Weights of a small mixture-of-experts language model, trained from scratch on English Wikipedia.
Size: 10 layers, width 256, vocabulary 25914, 68M parameters.
Experts: 32 experts in each of 10 layers, a sigmoid router.
Below are experts of layer 5 (counted from 0) of a mixture-of-experts language model. Rows are named router (the router's row for the expert) and show model dimensions 0-63. Each number is 128 + 32 x the weight over its row's rms, rounded and kept within 0 to 255. Numbers have three digits each.
After each expert's rows: a language model's description of what the expert responds to. This comes from a sample of Wikipedia text that the model never trained on.

# expert 12
router:136149177088122162141118150115131132159135125180131205149097133128147173145164160090128217158107111135145151103129136142181140092106116114104183093113097085075078117160143114070184144131127117
What it handles: Biography lead descriptors

# expert 2
router:103209153093127134115205162147137128135111169171102172149144099164170176154154173089127165090113156119095082135175149139145112093117091130213111129201125107096100135147142146097208097163122132
What it handles: Nouns after articles

# expert 3
router:130198201093156195140170139108130181091171098165116140072095102161186154161183158060134194144136116135106133111129134152153117088134184144139096127157082140092153154119096154079143131163136171
What it handles: Taxonomic Latin endings

# expert 8
router:113183150106118146137110150152156170145137046153140143146109134136148154104177168104148181146166135184129106131105203180113127135106135098154119122187093120134135145167122138153129119145162213
What it handles: Infobox fields

# expert 11
router:134196184055097177162119125089131200179135092175139199134150058168140170139141116057154167112191096158120088097157154124163099113105127075168146086122155093130118150139104130096148085151109151
What it handles: Sentence openers

# expert 21
router:170191086094126143126087156105164201161143144209175149141055128201152167201098183086152183156116148183090092101156105137133121106120128090173074092082134080141146150132124144114127147093165133
What it handles: Name fragments in tables

# expert 0
router:121188173099117174104160162138142167148161150185139136124086143201121154148153160080134154173128091142119109162166111159121092168136116135131132072147088144067123169113187136082136074218132180
What it handles: List item separators

# expert 31
router:132161162109121219174095141103102166109184124188160186098134170143128143115166187073175188084120077122146114085140114114149104115174183065171149154188087066108123173130124118084219133135079167
What it handles: Clause and complement words

# expert 1
router:130149206109126152126174185125172177136119105210128163127084111185206149152163158052171168120139135135061119146136136108120159082116117153113114106107124101095152184126094142119182067140117151
What it handles: Possessive and article determiners

# expert 29
router:121189184078104204122190151096120186191195116198172171085107132118132127163205143066155177144162149142131095123115076139104129128123156103139146101140149117121175145094125160092148123165076163
What it handles: Verbs and relatives

# expert 16
router:110189180070101123115158138084122198108134118202167154121074115179172129116119145089175152157136096140118123117176152095156089122173116141143108065150090087135153116094093115050158070170131124
What it handles: Coordinating conjunctions

# expert 27
router:102197168086114181171205124123113190111168127173176226151084077159215160183146155104134141149098127131103125133145164133156168141136105128149160101189140133086161150123094122107180100166116115
What it handles: Common nouns after the

# expert 28
router:177215192103121179114129140068169218114157140243133169087119117156150150173167170063177154152178125122148112139163140148147119107129116149151120109156068104117137170122114105125168075191121152
What it handles: Dates and quantities

# expert 10
router:133192117116127168167137161103140178133139093191143219097081094153179180127132177070151193106182118164112121128161170168143149114100129123153141121097123126136142131152107115111168097164085140
What it handles: List and table entry starts

# expert 5
router:108199131117097186161122141113120194158175137159166156049108125187140107174160139084130176090141117123090092117126108130134120070087132081137103101150109147133123124101106151081136145160085151
What it handles: Title words

# expert 25
router:138147125092089176180158126107172177127120113165137162044118125193140158192157160061170152101106145161155130102172090163093119081111165111161112122132058122135143165118119116135192106113138140
What it handles: Verbs and linking prepositions

# expert 26
router:140176188114082159193091157100088172158127118185105166101123122158182119134140194098159134176115103115126142132164140130157087165142127110145159149191125101125149163128124162143174090129138141
What it handles: Statistics and tables

# expert 13
router:133196134084057132160132159102128162111115110142105173081138099160157116151111169066166156189102102109105127087162138172134109141109083109140123063125135087110121097130118115112170131147154087
What it handles: Sports results vocabulary

# expert 23
router:134201208082098146158115137150151200135115112170160139095113083153165212164161149093143189165146092155130117141198124127178141106114099120118113121141118160140097159096139166066152085130116141
What it handles: Parentheticals and dates

# expert 6
router:122184105107061183183142127116123178132139121154132156080126107161158137173162160101121161076129067087075130109180147163131161162116135133172135114169062122112167145130094117044149119176061119
What it handles: Opening quotation marks

# expert 4
router:109207152130122136167138159103165212187114114177181175075053083157190118185145154084122144131137147126097159138097162134133163063160105135089147088173154113124135136138107134085146064171125143
What it handles: Organization name pieces

# expert 19
router:159255148106138173178100161105133209142156140194139143094087080172121147129116153069165179087156109129104122104123078144139091055146155130140143098111142076123175127131120124132114077135127175
What it handles: Personal name pieces

# expert 24
router:141199154163092149156140134120177129194140115176117141114121066251162190177121196059176163160179133178125130132106133135131087111122145123174088112169099070142105153133125137115148113118144160
What it handles: Place after preposition

# expert 30
router:133223121074108146141112171111117152090155120158111121090095091178156115144090117073117211169136124176096122183114110137106095057173134109090086164121092065147119126126157125112122127147090127
What it handles: Surname parts in lists

# expert 20
router:180176150084125166154134159114161172148164111184108200124124111159179164155135193067105157043126139122128088106147132172125110123172094137182167114111100172145189111102089144092133131187098101
What it handles: Mid-word fragments

# expert 7
router:119167127106088178158128109116117167140172144187133246135120101137170143168125167084140145140138159128116127107174141162148069137082111089096169112131101123083137144178121120123120143128123144
What it handles: Line-start markup tokens

# expert 17
router:147159163089096161134161140133134193128161129185148185136082111199158147185157179078152133109152124131114117102163145145148120154144135132198139115142106087134151148092086119112164117169098146
What it handles: Abstract phrase nouns

# expert 15
router:137212132087136159103154161101148136126088142138157176113136142174138148158122167059174188111138093142091135160166168141122130143110140180109130140162080148151088157123129128137180090163129120
What it handles: Symbols, units, LaTeX

# expert 14
router:128140221106076138124122105090108082204136135141136182116161107193195147095175201049191164128136135136170119093166113168131074097137074116116181105176116138131134140129088164099105114165117143
What it handles: Section and sentence ends

# expert 18
router:150157157119100160150179153141133144086122123186125203127104102154173120180131181036168185135150069120111100140143109148109130139140121146172110104128130127087152176125143121094199076158129118
What it handles: Numeric table cells

# expert 9
router:144148177083077144164081097114123156127164155133172172087137112164166131148150153075127181143110108127127131111177106088167109140139102102204151110156080155067085174125150182092160162118153147
What it handles: Table column separators

# expert 22
router:123135137126101207197086115098161117135116138169172199114104085176160145131149144092167166139111130166110081166172064112130070121145104112177131126146082119109152200122093112125139167115128143
What it handles: Table cell separators